python train.py --router_score="softmax" --balance_bias=true --init_std_router=0.0372 --head_dim=64 --tie_embeddings=false --init_std_qkv=0.0375 --decay_shape="sqrt"
Below are experts of layer 8 (counted from 0) of a mixture-of-experts language model. Rows are named router (the router's row for the expert), gate (a neuron's input weights, with its number), up (a neuron's input weights, with its number) and show model dimensions 0-159. Each number is 128 + 32 x the weight over its row's rms, rounded and kept within 0 to 255. Numbers have three digits each.
After each expert's rows: a language model's description of what the expert responds to. This comes from a sample of Wikipedia text that the model never trained on.

# expert 47
router:104114156134124169124145158099119181130095105151230088149132084121121095108094130157156164157177115105101134134183116180173119094139128091104065062113141128118144184128138121128074143129146163079203136153162150058103117154071153142091116151142121106093154149130120170106129086134115093146188093148083160176087099097116168160097150093144167166158161143098087121151107116182176147143165085171130134114092090115137052146156124146076121094188149109166104158131077131187128138096132138
gate0:020155131073120156138224141130074116153128115094167154173126097136109133106110116118148129140112152094138091130165097197152142108179085148145124155141169150142064136138172127162103154053117157128109154109157135151087135114138130127084136154072143138130132106158061188101108070158142148160144128120111147123140075083147140164084112113140120140138150129137137131190169112148111132067110113134107121083146112076076113161147130175147138150127152101147052239088081123146161146123175127
up0:189168145154080117106135154112109137133081160164087072073114092121142118119164160097090108147122106149113144130164166066097131061092149113100174119127119080084111149127117135121228131132163155126098132140130136101163118150104164202116187129198112094130118185075114136132132154124086152060158161133105098190115161121141151168160168150121115082161119123139178133154102114126158072137112128154145149123111091171095109103086094088169161149120170130147143215122097176101094172109061123
Inner syllables of Japanese, South Asian and other non-European names after a first capital, such as S-ak-ai, Miz-u-hito, Baj-i.

# expert 32
router:120092184109104187194132165157139142110127135155119084173109092152134101113142124164154161129168090104116147165179115120129103114133129105101143096118110151163117123152144120075093148110108142124163120120138152063085141119120164137110146172103187176136139037114079158080168143152102119116180076164119179150116175118110149154127147126202163164153146113150121191140095110108136105157168102168186107095134091141169107206163080149049126104165109097172160152199121108188090097119161121
gate0:089095106116124120194154136147175154086167087114137071110133149129126168119162189195114164192115072080125129162136141156169153098111118117144108095151123155140122175123187147098128161111048102102186103128132155138089181092077183196146098093139103094104118152125123141110142164153136120131159155114140189125131159126097101097123066158147073114165124142137111138114080204137099116175066116136152137098056102146175160129114158114082128135174109151107131156122104148183155183131079081
up0:156093100145231112171187108139186117151137148089143190155117129159202130146167152144190138097162099104153147150085156072055106112115117154145121112176103168126101156170148186099135166153059132138155125134151121146105106076116186170155097156066115100084155119104188150115103164121096120106116139111152141121198172124070145109170088123118140114149131126124093135144116154073096079094133098164152133109143078136124153174146182127134136110133130210157110153166124102080115116115155148
First piece of a word that begins with a prefix such as ex, con, sub, trans, en, ac, aff: facelift, Facility, Conviction, Examples.

# expert 26
router:127099167070074187133120105105127140125091150136165104133113130153127104086125126121122124135153115119117114079105195108208103126111131135102153063103142139089125133171117128122113143068126125121127157159142147030126081148128145097135144169103120165156156150078121172168145066137090085134129111146119148144109143122101144182062152178135111154168121100083101106191091130167152117141216119101147181100105100045148100091153107146084174087176124113163190120092093153134062156088161118
gate0:083126096124125138129148132084131182127143114069143128102094128103168100115178162120048073135174145120186142031161108115056105181113172131144120095150112149146069124151137185146135143158096178102147195085118134082137101099151147133184117123186145107155157161104145144142162130083158122151128111072136059125092127155101080097113158138127150182118126080097160112141114099211139143088106130104124155062130121180194166169125154114103139126065134135151149165148104117133139083124136148
up0:151133128161097100108126118186190103130102107124071111048153129098107087060188157071114149144090166064226101109157169156107109084156134153133164091108166115114158123157105112149098125112105145120124152138081102147122100124134137142100106167169161133155154129144124174106112197107162187141088171122124107066121089112147118131176107119147156119176165086159149129108132116108147100130100140165217207121138135139155148132173134157160106147146153106129206143139172166091158091159163157
Word pieces inside personal and place names, often Spanish or other foreign, and multiword place names: Ramírez, Douglas, Coronado, New York, City.

# expert 31
router:113105137109116192171129173140171150101094174150117071138118118129075086090153104137127148161135079116097135125186132110163162148144089077100138127106124139149082126184171073112134165101166147147140130168190123091085098120112145130126147203081161133188116126124078146090190122122127122085122079167113135124086173124120136138101114156162127181151189104140126159128096118134118054153154129185181112110098132140165097127134075176059148136159147081135127149131098150173034150103147062
gate0:099101087137117159131180185151120142129149114154163159113054110122126135127148098164128138091106112061114138096120123178193119088140089099138134101118073062119126116132102099055038151122130124136142119115086133130107034112122167127115123188086146098074071102030128160170143088159148141140121118137146123119154107177119143167108150091153126142145101162162123135151167165084138119123097109155120088139092161149111137153102081114143100181117131076124139113183137142146165222153103069
up0:152102119122138187057161175176145094080143123141127173111152141119099145146151147153108116095129147063120175098137156132162070074173099173115188169099076130159099168130098117132091163106122144149186166146101114132107075157152182135142127176108175102069098107048154102148112113073147104109142174174162132139147145139107144189163156172140088126105052114167133119089155152109153099158095120160190163174136097184125092141099086121130110171125132148149082140135160114108164125148156068
Latinate prefixes and their inner pieces such as con, pro, inter, trans, especially rec-on- in reconciliation, reconstruction, reconnaissance.

# expert 28
router:136118134080097173120074134124163122098078145143173063144119092116125139105148156135127115114168138126121123058129142157167084094067094114102110066051166157113106137154143106103088139107115152123173139133134113050124112193087126130105110119094145135133169135112126154193154078136118093146109142162125101166090136065091148206098115134152149149164148131073085098182083090181137126159170103142161157138068126114183063106152128135098176101174119090156145132110064158172073134113128093
gate0:104138178111127112134064136136093113169145173150094131137148189116130162126106113090151191146147073188145084157084137124113154134112201106104085175123099155127129139135070124110162085114148120132129128149185093190111131097179084080153127160164121168093133135123094075143108126099116122109106102057126150097071138173168053070165099167081074072112155094129128149073162105116134146138122130152103136193180125146133180139120132095123042122111112124073128085101104133148102139125154174
up0:146145073096168132086092164092122077161166119175142124173141173085147134138179124158157134133111159159154150118120201090065087111119186154147084145149118111124103162117148167210097078098112170114092122171149108129138120119118108069156142121153151158127087116145135128138139170106208169078128199088181094064172149151158149153203146167135123111118119112121145145181108126134104166180070117127161124144178106103087154083178166121141117147176108172125096129090157099164121137129137092
Inner and final syllables of place names, surnames and taxonomic terms, such as -ham, -berg, -burg, -ton, -idae, Achaemenid, Styria.

# expert 37
router:109152156091128225175113109105132133096119173135134059139144082140104098129103112134091158112146141096137148040158140163162131111161084132124091109092107154147126148186159089118092136086127177113161171141172107094090095113171146136140143175069186127105078110104128215107150071119127153126104090201090142153136118123107120144086094157142150122142161113088074115140143122159146114168146144183162182107102156099143112106143093126067153088169161085183168153138086157177097127109111082
gate2:100115151155141148094119113145129097149083160127130088111133121176169134138132132148154095213119169120172160165150116112131143123086137160158131093102154132091129116120105182125060101161129110081025136125165110138164160133149176103082143138077102092170134127179095181182093116189144106099060131121141125127082112201136144125154103193097104189114100167111173049112091109156121118137129089097184167136132180082144153112111174125136131109126205100125150129120120175134110147177089100
up2:208113139083048171175153094121100128162121135102114138138124178107135117116084182117134083177123129104041128092143107097164100134149084129104151095072174082187083073162135097111109140130104119139125118117115126158145162103103140157148122153105107131074072154155148096138137121121142075089142139088143133125210168146165147158092083087097079151129109148134123149118114146167080108112153117128167113132132091179107147059082077107159154186117073116121048145166154130187127140089103142
Inner consonant pieces of verb and noun stems that take suffixes like -ed or -ation, e.g. ad-j-ournment, pre-par-es, comp-ar-able, conc-ern-ed.

# expert 49
router:128124179063112160139111158141162088139092116135176069133093098116100111093125182152127146173139123079135142143123119141120129094092137150109126110126176160098109152153160104106081165132147154108168122147140132094065103143057143110119140137129098135154195109123107148105141144118067099150126129156101116197058183055115147187116124195146179167191158107077098112144097060173157119190175107123159122142146045136184124154139145116079155100120195157154135111168089121154130115124174131
gate2:142099096153163110149183133145134135119146168103146111085060080128134161181166100121099087124111163145090084123079086195169099125182183184075138176102114104133088128137115089167105131172184201115115079109152126168164134154087102113096120115168109110100139092134092071132110150136110115155164112163152074135172136114126129104122112116147151088124097166132141132123209158118151116139174135090192135132156146152098124141190147151095093147072138149107133115175120123133169195180074054
up2:096173102125170154150084076126100153157128188140063118167138172086233103171158123117113155143166171175072089094135089082170150157168151146110114100190135088100164125153168122147111090062182092106148149187160155135187123128127144164161113170060125139145110146138158165103080124143127159136108160137152132172144145173160156152119098174154125141100114140180171156139092152082159175126149134128140124144158101111149141120113129128148113045147127144081099130051144128114150096158089139
Final pieces finishing a word, often verb inflections before to or the, e.g. misle-ad-ing, awa-iting, resp-ond-ed, exp-anded.

# expert 45
router:071109169131089190108103113096121182088084126137163106108111102168123124110143124160132166153162098112102113133176129114152113151100124138100117046087128102127131162169129118119121160114185128134155156147153093062124105136131163174091128145118156154145149095111118205098143119132136060132129044174058153174100120113051125143111101155131147140163187119125114141160117119171129110203145136135102224105101075085140065152120106144097134103173156090141159169178109158161124140057146127
gate2:117160152152105136153134121126168110221134129089165112137106131146154087123122132114164141066124131141183118058192138187151116131142108112120105117117145172132060152127184166111048204097207083135191168129092117137136137073170210167164129154126147184145108125157069139156144072131141161182138091132124146126162156124143166149111186112094121176148100117127122152142149147093170129115161125095116068163123179112134134118135158113132122121113076080149117149094144127119105073160181105
up2:172101102119148132134144152181098144183090105112085187155137132145186087205100148093152094101103120125109163130114146121136188086118191120132188180168096126086127118131121134186122140108161148154109162107107108128206130107113142113178075134124101130114129174124142211173117115143117146145154108132126090069205158159169165145170168109111087141117156175150149142124125177132126160189137127131079096080141097062078156122138150090115157091139090154130104121066144057099095169132131139
First pieces of names in election tables and infobox lists, such as An, Mc, San, Pal, plus list dashes and of in rank of.

# expert 59
router:136153164095093221109128167136113129094117159162163109145111084125104081096130117164158142169177165075153126091175127134143091117115180103091147108094150159141112092159137092108087139106143177134202101123185106103083069128080113134148074155147204170112155116127050120123141142139123126158135154109136152152083187112127154198072136154164158154147132072107101160170066107119133118159222069118164115160117102115139107162132117135080130110143136142170136115167106137157115096160177141
gate0:116136144089131105167104208138130115115152207114151186163077051111123127066160140182130088100143114096182163174140118158103155136097136116121153153131133102173117108102160101080126158159111160064110139142141162121109081177157107122148121093106165160086090144098195121157092093157128160113155152146086111111098049136129095158159106096125115120129127154150105156144139056139156123140104076103149118100121089138091130157038126085150156063113190138117115083203126171140142107164120104
up0:115120123096181138123143090087112149062109181079095106132109164120161142168054142066133108100127124106084055123112156128182136116187123127098142128127138155131167154144143084107106133116179119108112159113068136097143159122146121139126111103149117118114150150147078100166078141158148111140187146085110177101109097171123180094129122140136093138140145119109098122054158112058141112060145111129095192120070115148144111127157099124113125127225195142121131165030094124113132117060088160
Consonant-cluster stems inside words, often before suffixes like -ure, -ion, -ive, such as olf-act-ory, Liquef-act-ionist, pra-et-orian, elect.

# expert 33
router:112183124125083206135070130081084123117082198158151067168126125091141061097143111122092179166157123065123127106125135115190143122137099106070133100155177165143099136156141112110126158108146121109141190126153139093101114127142161124165177121099135146151137131110185178122201129132101134146108117169090159139121150080097146148080104110184134153176169105073073107193129102161120083174151137172137180096102123111133104094149091138038182090120131160170154152139123147140100153137115131
gate2:113152121182167155116068097170153132088106116128125106180104057149145151110072151097110101139117157162015097115087084094177078175141151089122094105164157130163156108125093107141092162126134117160124115151164122150116088154100088088122155134143136160178152147157104105106158062183185128082122066135163161112106137144138056086181128095109107129082136167152083123142171137120085111148154169168123116148184109140110081126147175152112131128124080117175084092077135137107078148100102139
up2:112150091211178174124088079107119187093098119097082155194127140134165128080153107174158154108148137064119114194051110125155107177160118112103119117125092100128155156099115159190087087096175160164103061169122160137117124143101155111181165146157131098109109139090113169158101080149145158136150151144120144099163161128096118141185119132100190153100138108041091124170134111069136106141135127140103110124190147113120119123142101092154109081131179146175104084134177104168153139102117162
Inner or final word pieces like ated, ed, ing, ant, and, as in propag-and-a, subst-ant-ial, ret-ired, administ-rative.

# expert 43
router:129130115107108191145091161080172139111106205156130060152142100118134105118139139150152116144145155088138118083204140164174084077080091104113076144095167107168168165135185098116073124096136149091145188101175108085124131170123137202096138148104155143140129136119118127120166100161144091128113150182098153183110169087112178142107101089147166125130124155091099105118149095178135056144120110170166144127052160170169100125129127135093163134146142100185142143109105190173073135095131098
gate0:094080123093139102073162173153139126198136124163123079145145109127132154179176103143114115040105154143158101103108109155079123158156089138134070106142167100108157159129119025109085188118129022119168130143189135135117125160093160127136097149122109139144164130116122092121087183091147117090113201151105131129144114096116101133163156142120148148095149092131142108151103181153150138123150118111158080158174136136185126102205170039138126160100102123121126095129132112172098179132156125
up0:153187093157127103140187125134129134107124142194146210129121153143083078142098163151125159132129109164091120179090097141117145146172157058170151154119139155129106136106031108118167088100132096154093117113135122090104135110094096085165143134134064120133089144158108117128186088144175070169159089181145184122123135156096105083145069124138077105166094138072168119090180102106146106156097129134093131157113123112070146123073108162072091086126126124163185111087112146131166180147107149
Middle syllables of longer words in scientific or descriptive prose, such as sed-im-ents, sal-iv-ation, sat-is-faction, in-v-asive.

# expert 13
router:078141155130095189149122122083170124107088092135198077138115090134115114090130157148185150176178118110102091100163133149121103138101114091082125092089135138145149157139127113071079138091133125093108136118119122035133121215125137133150137154127177171114165147105163158173141099118111093174153096138075148132094170109120142183091148165161165170157154119080088127108126117158122114174174122151173160123063076105155034093155101188126137099168160118125178160125097122111155120122181118
gate0:110164171147116135140051082146175097121064096143104098135121142086098108082159084182158138145147140161111119103187142081079080146144135100077131144087162170110146121161111124133173108150183122094135139122185149137128136155118116119099079135193127137074118121071137098084104147066126114096103148178066188077175103166118083129154155131145116125117114044119111144116164094161099125112136111118166141173120134130194084081050140204102141114178120119097125133173151104111121161127111104
up0:087113123134162154068127153127152090122103131111129136192154155124160115100106126074107107090136157149211107134108109171135133162148152132163108148106132133111130150097157098165049178099096152115143121116103115177086108128161136179144128168067077138135141180117122153145125086166152187151207131112106080151064173101151157168135114137148141169173133132119113091171148171098144116130148133112080125111116080151087149160143077080155161153067165173156101199066059133175093090112120172
Middle pieces of proper names and places, often after K, G, B, such as Istanb-ul, Denb-igh-shire, K-el-lyanne, Min-erv-a.

# expert 44
router:168119137150139216168139199150160129118109162166139092143107070130094095127131138160119169136182134065120111124144111159146150131137136101073126133094109146131099150175202097053092163135157189111160135137157145097093117134141118118111110184097157149139163098115044154071126114142122110165177100140073154122083119088155145146155106171154148198159209106137114150116105129089126124153161111127132138129117128080182145170133113143024115127130124097123139173150115103158112096087197112
gate2:129124128144143160150131146128137152131107165157141121152154100109123092082123108077137149063118115185117099085134148163103157084179153149155140114157138128099160110165136102096119124121146121083053144181067072111145046130130119134172160109133138128115111116133105136105168119142126130149141079066099151063190156187169169204086176173128080092125102083097162128128076135093151049147075145165178151127162109153061139128115151076157095164122097178130162071145092107141103136142174117
up2:157182081106146146110183180119135136110164111177153137103162162113068135109119100161111138145103103140114124060107122153058131131136124136122119083145141161137069088106156080161155151151194152116196137141182158158145126139135067081170137151172180146127100077153115108120152221170098158145136129102082129109131097160189188193180167096155186102099116113125146117084122111148113083095145163149152068127159126171089088121090134177090118123139156168149172142074147138114140096132105123
Middle or stem pieces of ordinary words, often before suffixes like -ing, -ed, -ure: unfit, refit, commitment, furniture, supplies, sponsored.